Experts of a small language model: 12 layers.
Below are experts of layer 6 (counted from 0) of a mixture-of-experts language model. Rows are named router (the router's row for the expert), gate (a neuron's input weights, with its number), up (a neuron's input weights, with its number), down (a neuron's output weights, with its number) and show model dimensions 0-95. Each number is 128 + 24 x the weight over its row's rms, rounded and kept within 0 to 255. Numbers have three digits each.
Before each expert's rows: "gets" lists some tokens that make up at least twice as much of what it gets as of all text; "comes before" lists some tokens at least twice as common just after its tokens as in all text. This comes from a sample of Wikipedia text that the model never trained on. Tokens count by the router's weight.

# expert 12
gets: " |", ")", " |  |", "\"", ") |", ";"
comes before: "\n", "\n\n", " |  | ", " The", "; L", " ·"
router:135107128144164092136133122106104101139137161122151136098158146141132143145129129163078154162126136071149133120143100110130152120121151123135083115139124112155157094183122100169125100145111087110104135148189124172144115127142115142161120123111151176111091108136096164122075135115125116123
gate0:118099097129103122122162132110157149118131129134114113121136130150099109109125132131152129125130144130114151121108130095127171143142107118113124114108120102161163135143145136110116104105131103092154095143151104156142104118139116120143105137105136169157109156162117155153135154170079151155
up0:104126162108173121152104140189134122124104147087120126154089150104058173102134109146130154157145103167151121136133100160128118144123154118123168146165145126127139099094142139122116160119152122128184148113098142168137109120094134129101141160163102137110154135121185104071117107071151154118
down0:124164126069147124170077087104118121108116154072128129087131116133132151148162141097121147107162149088137102119108078137193118142120145114125147091126128074120124149099114115093132130142140105128168153115135143086107114116154132100158111094068084158139081093105122123142129131126115130091
gate1:099163115085097093107107130110125149136114102187156130140097106135158130121142146110144132152151158155099137120150106138090131147138088113094148149138106164118112134126121147113131136095175167116137090151136108140153145096094129170151121143092129185119151105146135113135132113157130150094
up1:130154098089121149128122092110117132096131143130095112111100115101121118097144145070110115112134119133124110135115142162118124107131107187108191125128128115116111120138152102146168132170117128109134105112125165115129125147128093143196137155113097141096139112140133152167160122173103126115
down1:124141164131098134114116155113129171128119126121114094118142105147125126166118117097143129104141099157072151118116150119196102113113134159144116152131124111155136191099098137113143149155148146175116086159126099120136129199100111159114151118135104107106129150129119101126124102125149161130
gate2:137140143099120184117125147114151156167086136122125121156117183119128140158122134107146162131114127148128133135129107111187124146095112147114136149124138061160096150142118113071111115117130078103126089132103098155088110136097087152139105098129120104126141158138137134111144162122132122084
up2:122135139140140115139101113137078101108092108135121093140114149128165122144092138149119135091148140159088139086073139110064152160131126134150153080118167117137163117157120122147156123139107103130129146152085140133096145180144104105118185131168125127142101156154098178115146130124128118116
down2:144165136130179106143130162137116090087137139139107145122097160101110126138118134101136106135133146156133108140142103139134101134102117124148113164075148111095151135179151170115114151149110142113116128132113108085163128120138161139114091105170103103151125142128173118103128128157151127133
gate3:104111099144146123171155112141135131165127130118118152093110128126136108174121133129084112144122106136096117155167093119167126120150099125085114123138088086080117093176127133139102128159114146118159152187137170108128092099134130145122155139119161116111172119132138148132137183102136108089
up3:093128110125133097116088165131136109079136099106128111123129128138102139105155118160157131127186127128125116127092127105085058118113175146113093086140138179103155160154122126141159093140129142150084113116133102104177104124125086147154128144131127115130117130131099099114185145098113123131
down3:149155150144115156122102085143103135138134130139114128137121106116112106164174086156118156168085107118152126082088134088119149121063142143129112147143093128111130104104127138158126113201123135098162122133131144147096128135075106146148159153123137168106102148122132138102161123180129143115
gate4:113133090143097095141108132153178113128072144161165117155090123134125117150096136113110094110136166137136186077138100104132119144131149118119119096063133102149100144127128116107125127108126135117139144133154101085141145122109146133121119101141137129115143181147164100152146136100128114118
up4:118127177110102173110115160174135114094204163098113097102164132106117123103123133136128134135087111135138066194122113165088115134095131140144097156146100134166149101139159166125182143142133139161167102098177114135147125154134106149102118133116137142130116116118099124130099115125140157119
down4:101139184114111139103166177144136148154126183101162112163138165142141119129117135194141151123148154150142146093116117129117127182127224124113124144107145135134125129164141148106142151116142134138122129105167125127107147138145097156122146159134148130150125124170106167111139138124128134133
gate5:122155161136106127132120163158129105132152129160119132092160159112116096082105148127098176108077096158145208102139115102095168139125068105159138130138103103115164120102165131117119168096151114106142126152108172136086144151125123163130153142111147144119142134117140095157114121131125160136
up5:120135151111151134115111123107146205154133106130128137107143129143123167153116142120127097128166128152127103112075088140182078125084134142126139127131140113147115170113127102097161112113126137110101094131126109145122160148128098129105136083147153106168141182139125126119138090082094133149
down5:186127153091124098154197156150126129154144106160120131093104114143127131152096126115159121136131146163114150088108140149145161107173100114099101153125161183140123100152155073124144125092176119125165140097082124095164139146139088148168177146103106115142174157115124146106144165098105127100
gate6:143120138135114133153137190123140113132090101125132103125160130100109145121159096108151116158118119106165121144122153122100127162103137116175154158139157128139100154108161165126126121173117111132106158105103114097097081117136144089114125113117103128107134129136179140123159170121125109128
up6:115066132148152133123094125129112129145054097118063119135144182156123113104125147124129089139124106131125131143136113083138172167134137116162152118118174142147161137153113131136150137176116145158094117114125121143131150134164117111108167139158126133135154119094153139092162134132131162128
down6:127153128099107137106131074119120086116126132111132146145151126120088158071103146131111142093157152106101099156125154141089135122125143132115133106165137110117095101168124144116178135149109103134079145134102133127104149102125130181158171142115098174115126107115136173156144111118134094135
gate7:132188134135145112121116142131141155098144112131083130134126124154129145131136169133123129119052118170145144106145091069106164150106152149164136127109157107148156152131152103125136092118121118135099152136120110139154111131133122127169108167145129211080100130142118117131144145091115122144
up7:139098129149127129123107135139112133099141143106123151102159171109157103136164147141125176090120081117133136160153127105123161129122135103157134100125118107111121139142141086122150145145081130134112144137110139101141108157105131055140167164116076104132123087154137103168112116099139133150
down7:162108129151083116112105106147151135161132131136147123143128130157125097149138076166157144162115084114149148144132119134136113123129170131165137125112157136145140129107156150103127132143156157145124193161180114148114146138148094147104148075169134154121137125131170139107098101144106079172
gate8:153126129106118124147174152114146148131136113190153151121102119113150175135175106138161137120120130139161135093145131126176142147152132151144147166157115144123171146090110100146137123098168129131140115120122101119117124139126134081135090147147106151087112105120105123105119142158145121134
up8:127190126122085137101115081145152145137136153151115142113124088146130115148145084110153085136115119114105113161087109099137105132163165153148116129095087104139063130153095138116101139081099131111119097127144134153134117099175155137147108117124127141132120140119121161137110138148158132112
down8:144172089095151159128114144123102141121102138157134154124164085113189119123124112174122145125149112075141114089129122130062154116056128147118131138149087125118124104113094148138141115148135112103163107159118119119116191095170139080121119137127156130141086116084137103079143103161115146156
gate9:098092139151087109140170154165124095134092138151150144147093167156145119117128137088133121100097098136151135104106113137143146150116125148144151130118141111163102175140162083160137137143096119129170181129096140082100128137106135108118137113113135164099123126096148106118168148150168102135
up9:104120113109092151140145147098173113149131112138142137102101109148096084127134146109099111165132121130099123129144110139149082106109109136150119126172127086151110114126128144094141117161116137119112141129154120164129067119163163119136124111129156123114165124156154132119090160152147103105
down9:119131135138091084095191154147122114098150130108108136110077127116105122113129144133147149124112152154134129156182113181115132123136103108145133146170119148137180095175127174157127179128097143165114111134145156098106119086116130128115146105119159125137108110121103145118102172088131145111
gate10:141131134143129077107116176149144153102140125105100100150175137134168186104128145135132142082146152099137132117110107089141112135124140133086106106119099138116145143114119134146133084106141148103123124147117126077149131150095150146189150122141072124120137126129133117134125139133093141120
up10:083135115161151104178132155134121125146098076103140122112107094144209110069163092157116127121110151114114128116129120114131113101130165142140166144123120155142103163129092139130115110130134141141151149177143114120106181123132171121118119139122104139131091119150149107202157129115099142113
down10:134120183164108155176121214085128123101138182138128146156131120089115127101138152180090102145115093123137099102179074139148119144105078147138127114115118125101107120109147122145139136139117125157124139104155160125163146166161131148139105115137078134125146140138128135120098140120137117157
gate11:124108152133140092107115100124154146152132143138086153135143108161146143125152161106151148139157145125113133102104128075130163122099140126121116156120147150130118162146124097120171100075102158181145106163142106120132129137135092116134151128177216125143140107163153152152108133117129106144
up11:108107100128170103127125062140138101121110127115105098120108149139087124109105143107127150151128094127104141118146094112125135128120089189183143154083136093081104152165188117117126163123095149152114139151130125153139102131120165106141115128134104125068123111135157118125136091124129139119
down11:123117115075159162108095158170131172114097111138173156165134132108118120142133128159151130122148139134149108110105135141133133144086185092110126122082133150093130128074176142120109091152136147132166113128142141163140139147153093117101129135117115095132136143112127111118112115133145109136
gate12:099140136160129136165156154124143127173126114158120094132169100138156105140123172143090162126140104157093148119170120104108084171133154138139102109116137147163125154108132118124161091080123149150137094178150103158122084139121074172136084146116123119099085140154114107169084149121090154112
up12:130105099137183124164120129116141122183144143112081120112164130118121096132111161136111115099167133103101128181119128126173143125118108153132120121132095091109144112153135127134126119147108135122100152148155137135117070146168159094093140114162132141106119141175136107123132129150132088165
down12:118111139115166152085126091128117156134113117132156101128158146119102125128110119135110148151143170117138116107104107142155129157118106109149101078168135095094152130123126134067128136173136162135147128157158105121145113140144161143127135118110098165116116128088118136150114102159081130137
gate13:122146168126150137126161120096090081133161102137076122148077132110083161099102122151143179198109121137113125139154094147140120125100096128139162165135088127137170139107126145134117114147101153108111161157112135119101128137162151125183110136152130130136106147134164121155108109139075147129
up13:112146123085127113145192148130125210179119138160146095166157131139142112116120130089170106154121133145140094105165140080172133117132145183089127145106123126091136129118123107144141100132138140118122143150124157126159162070130121117130156121195152129173141135128090146193127131127122099128
down13:128134136105117123082104111160159154148155135082146140117106133145083122137154125134117133113167126155107211144149111100106129129119110121120137133179137113138163145120140159146143088120135109169149112128134151125116154152168086115137139104108154168138135147115139132170111142110144098098
gate14:128070129170186078148118106118151201159167121089139114135125131121155126115141101134134118149160125113115091093136128102130159110140137134126132117119134138132157099151106120115140112154120124124101151157148121158150109121153112090159114130170159111148107148134109152142138152069134122117
up14:163127180173138118097123110140073099164141119126070149144126176155146135126107141181143162138125115080115141127119162097155122137114117150117088115151109119101147102188112136104136158146112071123121126132104155135126117118132087098140116131175178126138138090088120140119133136129144105139
down14:079148120087138143126133124140168134095115171130123111141107156086107168075141129120113151137146155110143134151119108164140085176148130123121152102132102111127101172119162174145106141140181155144140138130141114118159110098134138134142146161086116152120154120134154104124118129136145142107

# expert 25
gets: " | ", " |", "0", "1", "6", "3"
comes before: " | ", ".", "\n", "| ", " |", "–"
router:113124116122150120119088149110137125141138131159156078136142138160123134132145132146112129165090140131160132120106057095113127147106144119115110126144110103127117098130125114149144116151132066113097163163155147142147099127124138140171112140124121190130121149168125156129096201093119108102
gate0:133135170194136140176153161132128141144160093064136138121127138058137194145110154129122158135143132117130142139115142100159120188135085152135142149146183122137147110122115108120092140118150144115075129137128118137169125172103129130092141123120145151137156120151144145115107140159121097112
up0:149142118109086155100121123131084117095116102146149091112058131120117112140121133104175122117142145136103124165081111144179119101129095162126128142136108138130136078119080095125141143114128141153079138095162150090156099150113142113089103115154109175122158118132154113119143139105142124089
down0:146159100172134091124134120075120122159131118141105130114113139135126144133150105155147154116136098138128106136138148141114094142100135158131167106084124141145155104102082137141125128111150155178132105140122132147157153075134151122104175110101125099168100140119129146121100128079125118133
gate1:112128113120118089117150133118082166144116154115123136154134148142124153108132095122141161164134134114125073122076201097122099142160114080104125120121125122133149177106162162170134083150108126116138118149136138132133121165140115131119140122115160164140144129077148165105200167143130137158
up1:154111126147161135137141104099113142144141119137150146119096108159096130119134115143169116111178144139157127144067150078123134175090107099098148104149108123058143156129091126145144148124133071162154093130085106125142085099116108112150141130115093170105147125131166149083134141098127085131
down1:121135129147115151128123128092142170122168128124098128154086104114134146166111155130149144117149118077170119108139154118119068115085131130177104099157109128134115143119151101149163109077128140126100166121130120150121168157143151107137145173140187137128092142136115106107143127120122138125
gate2:121126131115181103127131123135170178117142152155092126126113091109141126099116168152106136158108136166176166122137159116134126124154101097172188125135123139105111128100065122121139112143129147124120145109144117109134156145131130132106130155158148117117130126146118194120193117096109129111
up2:085161136112094149088156167173134110164141152132128160131160140100146090124131123143093073187165099108108121114145114132156133088117139119121138131157138109145126110127120154122130125164112153132113133117116137134091117121098140127133116130090092116161134157173107121134113125138107150148
down2:096134124128119147152179122160129104127157154161119095101096167108153112146114105119142082137116125139166148135130087170125128155104155181103115165148149095101151118134090104130108199166094106111133116123100172120104134147128126173109154147082122102148132136093137128101107148114115149087
gate3:125140117126122131113163111158115134115121108147152114114120173140140172100127160143142151135133138174090158136103120098177097125157081149147122148134144106166140130143149155050088155174109075162121070143160135140140121108127138155165110131143149136116109101137139091150105138151130125078
up3:141103188169151111126147187151135110137121121121095097131150076120127107135124062158096121090162127105114129120125112130120151151109083132114100122149183141110123156125131154129129105142147119113121115116127096159135117170124097147135148100129117126148160135145166156116095154104113181121
down3:084124137134186154137127116131138108091134116136106114093127155147157118134141111109078093141140133102091113062130115126115141181099133114084091129127125114148139130146133096104078091163117128122151127136126143107138116100154152163136111107086117086123105144150197161151136170111077125141
gate4:130113127142154093103161142116096099170111136134127124126159151092100130131121155152132116151088098121166134104113123110133162170143150126139114065109101132139145143133161136087127108132104092139084115183150113124104108139144092115126161117093177116111095113101097137148124172124146117107
up4:102132115131127138132136168097097098103155165110152095135130130147114125153146141147110096132128099144149101142102138095084106152155141155148146100078085137123123182122148207106151121166104098140143120109159129156148117113139101110106126172119131104116123145099106128145116128138153084114
down4:115146141146136149116160130152134116174147094156122116137142155146154146174137118142136151118125158113108146106095129088110125075122088151107160132135171154127149188133149136131148115138101143175134146107140142139130110122095143107106133131119129128080133104154174118114116140091090113108
gate5:112150124162107143128137108198136092176132136116116107136098153114106149141108144132112138170117139156115108090166112179116165134153094110165127112137100110121120141162141134116086149167110137109106131174083109132130106106115118134111150164096140109156120100081091090151118154121144121147
up5:143130126110138148163110144167165084086187112111123074113136142109099155106126125135132117133123100133113133142118131152154135110105172137131125141132122114140166124143135085155129138112095121096056141120119121142161133133137130127158096097152107133092092099153140158113131113152066113115
down5:133079098096196159097105088124111113161124150176123098138097082088132152160126141096097119127136133166126138141140137145158123147142138114114113113163121134103105136172141149114087112136120133108169154118112085119161124151087162149160151129124095169134126109093150127084162122161107161135
gate6:143111124147108123120115112134114096094135108094126098117133092080103152126152138111104141124163130144109135158109127153135123131122119159138108143116143127105141104161148126132170153141122102125096116123107169136092116151147159170130090125135114171108079056137142120133121119090111110118
up6:138190114136112149141110107138078171114117137100156112098113121115153096104179122126135103140102136158149148140137106103145141118093145155138167156127166115093123140122104139131136189162101089117119136102112096146108143177152124154165104124144115148105128138108115161092172171115108111121
down6:107133112135098130098163162136112093069093148131167138123144153133122095128129144143128149132092121136135177136126123141118153087165137087112146131100139149132105140106129150102139111100109141126108124111117125104122132091138116137105141149177135124164129156082144155067120116175134134115
gate7:141123108147100060142148147138175130150110102150150086159108131122097177141152117141143115142121112127098078100096094127152123116126117102158167103166140150105096146151146133149078085093141131115115120161120146108122124138127121093135134121136126136138105127081109121125127161162141146109
up7:103170159106133135153116099124144131124154111106146153112131144099110104109163142127130120094101123109112110127133131138147145119157130150107114160105121172118094099138109141120128128140134134126135139081129130140160121085136078145114111101135146101144117165111110118141108057158171124162
down7:113187111151133156112135130099114119116158114150110159119115121133135134085070097127112106156132149120129095107090099083159154105117162151110122129125121164100132120158110074115137125132163143163124155130081148133100139133114116112148155132106137095109135099136128125080078131110164137141
gate8:142091117142158133089131113111150155119112118131132072138148134151081115089119152133094165142148111183125128138113123121136130154132112143131140110145115174123150104140100092143131088121127114117134138143123114123122171116145119128146123114106123171113116142117165075166063147092140139123
up8:140117124176163140091082144109084128143120120125114120106128133130119124149142147149089113129122069101126128136126082142120117134116137157111132128114104131159125104128085161097128127153171112134117140153070129091124145113115140117125118113093117140176138131131118107083156123125109095093
down8:166127139147129106147098108102110123154141059109105059108138115124092112161117145149141129128126135109099159102146164125126147131103125118150110136075106101149109101132129118131169139130148137136130085142136124120147156115149086096093131099150163129139134158111135128114138113154120134098
gate9:141149136147173102140102145115107109162113150131093103141160103151135147153124128084103157122134122123154090109123072105122151136106151114133119133169155126133156127121098108142150104128120103087142148119177097084097146133104164147119147153118151163149129137157177141173105152093109150126
up9:127143095105092089113132056127116171098111144137123163126120156144140170144137093084192078162144108147144109107096100112151098086154145098128163090150118169111111178127148150112146108138142144128151124130107078105142159117155116112130126149140133147105119127077110109124174119132130133131
down9:138172139116129131140098134159123141143101151116149129118135106135142131106157169118133129092138109092114124127148116144155128127098144128109114158123149118168140078144170103121117141157109155121160071116148089120155107119165132123152128127160117149151146136134118118135180145137136117109
gate10:110152110079106158119177123139099065105137116132140105099140135113102116116103158097113120138175118124087136108089114122155157135186122174138091160101120109149142087133117128092131142110150076116125109111110145124157123120129157149104111133131172107136099122162126127133120138096126152115
up10:103131143173125139141122109164160124142090111137163170106134159121148105136146111125183118123121163118144102136163167153159121136153129139122120102130161148113139143174118122124124102131159147123108103187136130155147115171165117143146133115169100141096121117124099166106154092116101136106
down10:113129127149153143127083108135107128141163116109120077183145120157133103172083148167125153156141163152135102133088157103126145172137116125078143118086125117153101111092144113110184131175146122136148127117104128145140103129102121138069134107111142157154119134143110129101097136098143103147
gate11:122167122119125090153133122135137100133144149141158164145139101115153091099162104088153142152089121143111107082135138127161138083110146099117133114132126116097131124144131111182063120148134113108156132129132098131131118127124157128145140157102138081120130138161120133118177089158102129102
up11:098093096176095141137154134149089114116183150130149117123098099130122142116115160128139139138105148137144143129141160151135130127110115111089139149119184186107136171167133147136144149111136106154120087125142143141148160102107122130152118135098145152148124099161116155103119141127104131122
down11:123111161107137081130090125097145112114103177162154125130119138087138125138092141155096121133096114135065114110146137141080120136092156109133119165144165116178094120122067126101108108163135111126102132139163173114099134148079172110109142142102095116100142119166139175129151127129092117132
gate12:105150109126161100105109148174087153182078173148139137140156170062136164124118105134166127130138108105132088128133123130108160103135091124161128138150141094116088098128159107103117121133106124108142154124175154114129166138090127097117165139144087158147119129114142150162113111122118159128
up12:128149125143149074151097119090143137133164119141131105121144130091134132146123137151110101119124107095134159147125133059105169138116191151112129110103213155113141117127130129137127122150164167177096122145132129137137132154112131112108088083102126132144126132123103120124123066107121101112
down12:160098189115111129153122106090126146136115200111084130079100097116130094088158176152162134100145159084197132139146132130159124126114137140100153118144144104105183121143148129124134146086143110099122155122162112167086108096123137121115160140173134105097125111185168163149157126145138102150
gate13:182167102116128132175135128139150104155135131116122104139130140177137080137103144138142144127134122104119100127148148122143095132105115119081153130132087129139148116114143104177131113089115121130131144150161131133128135151102155143140146117099164106178138120118140085158122177126172133162
up13:127117138188164164092123137108113136119140088111132142110132116105109122133100090112158126143086105160155119124111155131132157130092115140141157113137135184108129131133126123129142146143144143124102090124127168087134121134128112130114105125104108158099136105127108142135141128070120100117
down13:103176158122147089132135151129144127139132158136123060116122160154139095144097154109095132100166160087107128113153103149152112125111150108095171141110113133104107112125134115122126166126130180125120131111125091155141174156120124120105092127146122130134158177149141132106162119150165102045
gate14:132136135117123102113230084115150145134102135055100133136125146137109119074124145165142114163153112126139107183129125086127163145133110133105131107106127110124145156131153178133130156158133113136097136132142112123133148116108120132122165137143111115115113130113115125114127123116116139135
up14:136130102143140112160123149129128140127117111101133120142116133128137090123167142138083132142183157157123113135197142119098098096161107157137127120163135104100147112138150155134138144159101088142134134119165137128109127156112128123137156166118097157133119113087094126095172140131132123116
down14:170136066157125148108157070122109112174128109135116102128116106120145152098101111125124113126145123089116122132137108109143123133074135092134115101139110113110186129171110162101108105143172143167129127124083130162175124137123105058113061119116139119138158069142137103141137106160127121136

# expert 17
gets: ".", ",", ":", "s.", " –", ")."
comes before: "\n\n", " The", " He", " In ", " This", " It"
router:106102130144146114110135142125138145137148142144104124088170159137085149103150083157106170159139140103116145134143092102143152154125121109164090114092123125168165128153123086133142116121136089081132128154185133153119084140200093130123131093122168161127130123143109132154078129124136121110
gate0:128100144157122135147132180155112134117147097107123100136149126167134166154163116099149149155092080142113109149149170101162137111116150144125131129160104146097131148111197104160148115122092138100135168160080185177130067110092100103123125108139094128118132120127116156127121142094109140151
up0:114158154133138108137165095140148135108119107128139144130133113102067145094130141114146126136125115163136098168170112154122096159137170146099075118097111108110096125143151106107127130070148123122095122126162144168136162103158121146131145100099134132094091165123141086121124131118113126149
down0:166159138120144124135138132148161147077111136080117138104128113135129146125161142140124129127139145132129130140120124156130118141132139093106120142105140129090130124174139124073108129115109111134166137101159120151138075098127126157097129106141131077127116131137118124120124126148111145162
gate1:121121147160139126108132156163130099158127110131117093119163126120143131134112161189122139125109139112120101129195131142129111117183140111154145148164130121116134156135160108142147099103106164120100145149144106092146113127107143141099100144163082112090141103129076109109137125137090183147
up1:099144124124149136136138090119126109159122101106127101167098100121144093167090147068121130139127173148079105091126138147141098082156129180139151119165094083154098183142129130139067131112088163153112136145109071145106103111159140135130109138125140117120112109161149115125118140142115163154
down1:148108125094117119117148069114108137131141114113158083146143141123148150144072185103118117120156150112095081114138191130139103100094129155151110102130129104094130120133088125123135177151136130191128143112113121078159132133166090146143120139137157135088144124143142142131128153120129110146
gate2:117125110153133104162180154135171118123168144099143132133134112150137122129141130162138122141118107111101133122126150123097180150148146102152136114103097125152113179117120142133142110125157136110144131156129100159105164138152128176133150154118125115105107110101159110093137101156117154160
up2:121119115123149161065092131134124120128153143136093148146100109110113127146079105085149136093166152109135143068103141152132102141119121113098121072127139137141121131132122119105130140115144150127167162126124112180145125125081112119101178088111124142108111155169122134085152118131124146148
down2:090108083099099117121139146139103103129116165149165137129126160093108161111134104147138092135120113137164209141130120148122134162123123160121088160085087163111147146124131166093109142114120133093154143181128112089108112167149146102107118109123175140154095102122112150075087185158121125098
gate3:164077117158122155094137124116126123082135114151121162119154119099088160153116147137129115156170171136129126149082158142170148140167126162089156130077108124164116111102091093131141125124121097112152056155125139123070109131132150099152143122122105132117109112113168162168150130137095108103
up3:108137155092113153147170132116163145143120136100096150143088113152127123075118125148111175088097112116135093104160099139149130102143127055125106109129140105099166159152172178149139104124147124127140193133140144103165145106155137163144114122134177108098109132124088128144095132128119149127
down3:139165137112147103119111127168122123157125160125118119143182125113127155115118137134154107155119141099131124143152171122158131087128095109142066165127127167143151115122119114129108114089115155098112158130145125112153141130098107166127105121187135146075102123111120083140116115152116097149
gate4:139114146142123141117132151148103124118140113151125123127156131137108154157141122113140101132140093123121140166108125118123159133132182144122129145172096119094123115110119116155122099103137119068077091105101185109117135167137128092156137184100111148128134129175147134126123092129129144143
up4:092129159181100122139144094112116114114126130085114124124125121116124107121137142132172115107132112080128077139110118155160056125120099127153116116123148124213143142098119146145142122113108164113132162137110142097151180139104164100096095104149133120103138159140160108127154165122149149145
down4:124075175100121109165134114138120104047130126122113125123131178118129108129115128143157127101171128133152159112121105168146112162117124142126149096102129091116137093104139117129131160105125158102117183121121101127094151116136063136173158158149132159129102120055133130110178124096132091105
gate5:145143139131123160120153107090155156161124141120116114098123131153099131113135127098138128132141076095100123096153141105080116183137166152124157137134092138145124149146185139116149097138141139118118075148176121161076119191075131093150140120139128125103172114156123142129164092129131099137
up5:134095102135122127154075179111147136128140081144156159136116162130162128132171114168132130152096149143115141175138115130127127115171131141133106124181119127154097122123066102138114132113133092107136139099120146100117106111111128122153117176074083126162136149149108086115135146142089153131
down5:165117141119163110160128157110156104105099115111135102118128117156113113149103125133152111133186118167164126153136120111137124160164107130105142110092146147135159080116095155162143089148131140108131142131099107159126153136088134100189093177149073105101075168135137067152160130121126137143
gate6:173115095125101097141143111131132155113066130110137137121094103096140088122098125090121087090159130093109132105113134124119152156136126140107129101102153114150109151119132138100084139111102114112147109145108145142122112123166141133129113116130165116121108132145114138162123146164137158116
up6:137058151120095137093114141134088135134124139145116098157141143111167123100101144116107117125139122124167116142090135114118145099142101146122166115143120137133160104146126123165174118179106122139118143070126125121159106127105102144186125158115146122102132098105139077087104138157163113162
down6:128126147123120103152120159125137099111091174115099124146135145113148127143132166139128090069114115146135120130122111096162099171100158093133116155134150109130142123120144132136121120110109126131125092148131107134106115080172105139087116141169131129176128113107147121154164156115146087106
gate7:094113089157145124091139099135165082186106128156122138172088133121154123125119103115104130144101129136089103084109072105079141125120105138147129098104065135137129140126114165142139112044152158115132147128116145151129113105124158150090112142072150160124089121160146117124103127110153135133
up7:102069105106133098135161095138195107129139125131129115143139142163137127102143125076142136136113146105106126063106075088105174129112117133165145132071094143120106171147137149126152120069099137166173136138110128121128128152135115134083150155109141150151104110101153098134112098134150150100
down7:144172125163124105116116136081136158115116095126108113120125150097126090142116117092109183135127146163108146180082142121096153161132077171121106136125133105193145127117148175157107122159103150137115168121133120127118105143060106124127152152123113160143133154102120131151096138133147150139
gate8:155101176156090145116165147140099151128136120144146126140152125135131190128135116100102096186114089113122109125128119130127198156099123124149150116103131113097119106163174098111119137149136119122111118133123170170071162153075070111148163154160097104114122165129143111116131132138110142126
up8:134125141103096125116131149130118135076119119113155124107180107117135110075125107116154147150139161155125112112124166154143112113113109103133144081123120089104136152125121124136084139150101123115149107180115109109108137092114083090111126108155159145116155138104130192142169088177090129131
down8:091127139133118172137129104110147139121090152132111110112140142126161120151154123140103150145173146118128135113142150100104113130107128119132170121118150123030150148157146080099111124158138082136151091148151167151107101161143097168129165102112115136130106111130138106172141084122138088119
gate9:156116137109088132158148107069135117155125101147112154136111125112120123176134131102096143154112085172134115078167134140174116157125111138133109122144106122153126153107122138112072143177106103124146160121117170107110156137100150156148095104111141123086121106106130117129089119104110124141
up9:137134107128136104139089168132134129135132053160157147106143154122174114112131104152127090110118101121133130136102105131124103117123136168137105155115136116167144140107103188100140106117144145124137164110145166133147163152124155150113146111087114122124107153195165142118115100104118106138
down9:084167133110116143116156108152164102127144092131139166169144111126120096155117118142113126137115105127092128172088146112133102151127139143068124133162115094142144154112138174125104160145125146108137124180129107127111097121152145140152119136152104147147155124056160117127081114164121120120
gate10:131151117126114102089148099141137100164163147163097096117130141138133132146107136179115158124096094168187177080127140108096100158137183107144139093109138161130092135138137110109111128103129113144115144156175109137133148120119152116130144109155118116093137088098101073086112139141142149122
up10:172152114132132097070135103116167129096145121110094103108169127163116103094092134160170143097134147154152120135136128128127139162132147115144073105106152108142157132142109098135132136148101139087111101132120098100135109119121119131093132115139133139071151119124084096141157150135106145101
down10:151123149114142114114094115161133168071074105135131114125147166154122108103139129106204165152148160125172095163118140125119155119107129084106089156151122112159100112140113123141131137156077135125123125179168116117196145113105148120150135152125162128138112107138149103163092143156078082094
gate11:126097153129125120105068115092145115093114135156130134148106110159132161180115119140118130113084140102159170144123183128116148138139152093123105120126145104120102140108141168152091120144166136116154155129118147130138107119120081125111137144151117116097146123092142114127123136162150106118
up11:134119134076085163182147108104147113120134159134093155130108128115148155110154110157147121107141122175178148134147138154107108124149099110126116149089140107131108160163161157152142120071141152098107137122165127128165153121107125142111166158122129117098125153130143112116113127125144155133
down11:165116104118106172121133121103165117148131153138171128154137094176117091156132159146118166116143066117135152139167142184097125123112122109121152122134147143136102110138146151169093114129120134159144069120161129138136137131123128104111135112083138117170126113168126097133152134100138124130
gate12:110112154111110122143181115076145117124129129153147103124132119093149179139140167157167105200099097094090153122117131124105142178192147159163102103089108143133131140134126128141147153110133105128092145167123125148111136110141103173119111134178162138088126146115124137134150115149110149122
up12:154152170124127103135155124092154126116133094092156131113103114107116092147164124152167119193145117099099117117153150104101154152141134139140100137108176121082119105133122150142154147191155119112104130120116116113095124128153108150116129102119105142102113145115146154125119101152125147095
down12:144154178156101138161123140105176160090101140136123127113150176152134118150095182125087154128099107129125113106143135163110087101111083136127121131190138107147112134132099110142182111138127106136161122100133118089183127148105105093151120125133084138128165132166135154105146125085147138143
gate13:145125120111152143139119119113136123164140132111101090129100116102138099130085175103131135112085135155124104081112131069095120119115135100185138159154107083120109142103151122131132133115090117145104132168165084157114153131128116127157157147119100189076175132108134130157165134145126164140
up13:131142088145140125096084111136134155097083098098072094130102133157104080139147088174141090116147128111160140140114102094112100095087121106132095134101121112126142121144189106110129120127139079114139129104150097126085152134168086117157138084096131147112132129099100153151099106142121111121
down13:158106115113121091122124149118171122084139096148107125078100147139116100173125101161127150161181145153159120118051116116097089143152129146105164117097158126118141109144140143147165137115106155121094146076159125133118164091102155083142104103148136181095118086101133120125158151142156124104
gate14:144118131137136124122150121123141116180097106167139098121151158125107081105109103165136138178094159137136114075153109067120133173150133105142118086102147123141162147121103097139115101162147124101102121150142129130105135127073102138092124093106161125117112141142093152055088119091085097121
up14:118114147153130172106190133091111129160090110113135157144173108107146123098123115118107129106106102134133119151133175123116148160121096127130130154110098115157142099100064149098128159109139132113115131101125124092122177105092151143111097124128120082114148140114120120137103109113130155099
down14:192137128128128105102147155126166163120136110171199146116130089100136088159129136116107125088131103077106137110138141118114129134153125127079102142113100107107108129089128103150128141094123145145116125097128155120134136079109120132110159168113127135121141147118125103138135081143124087112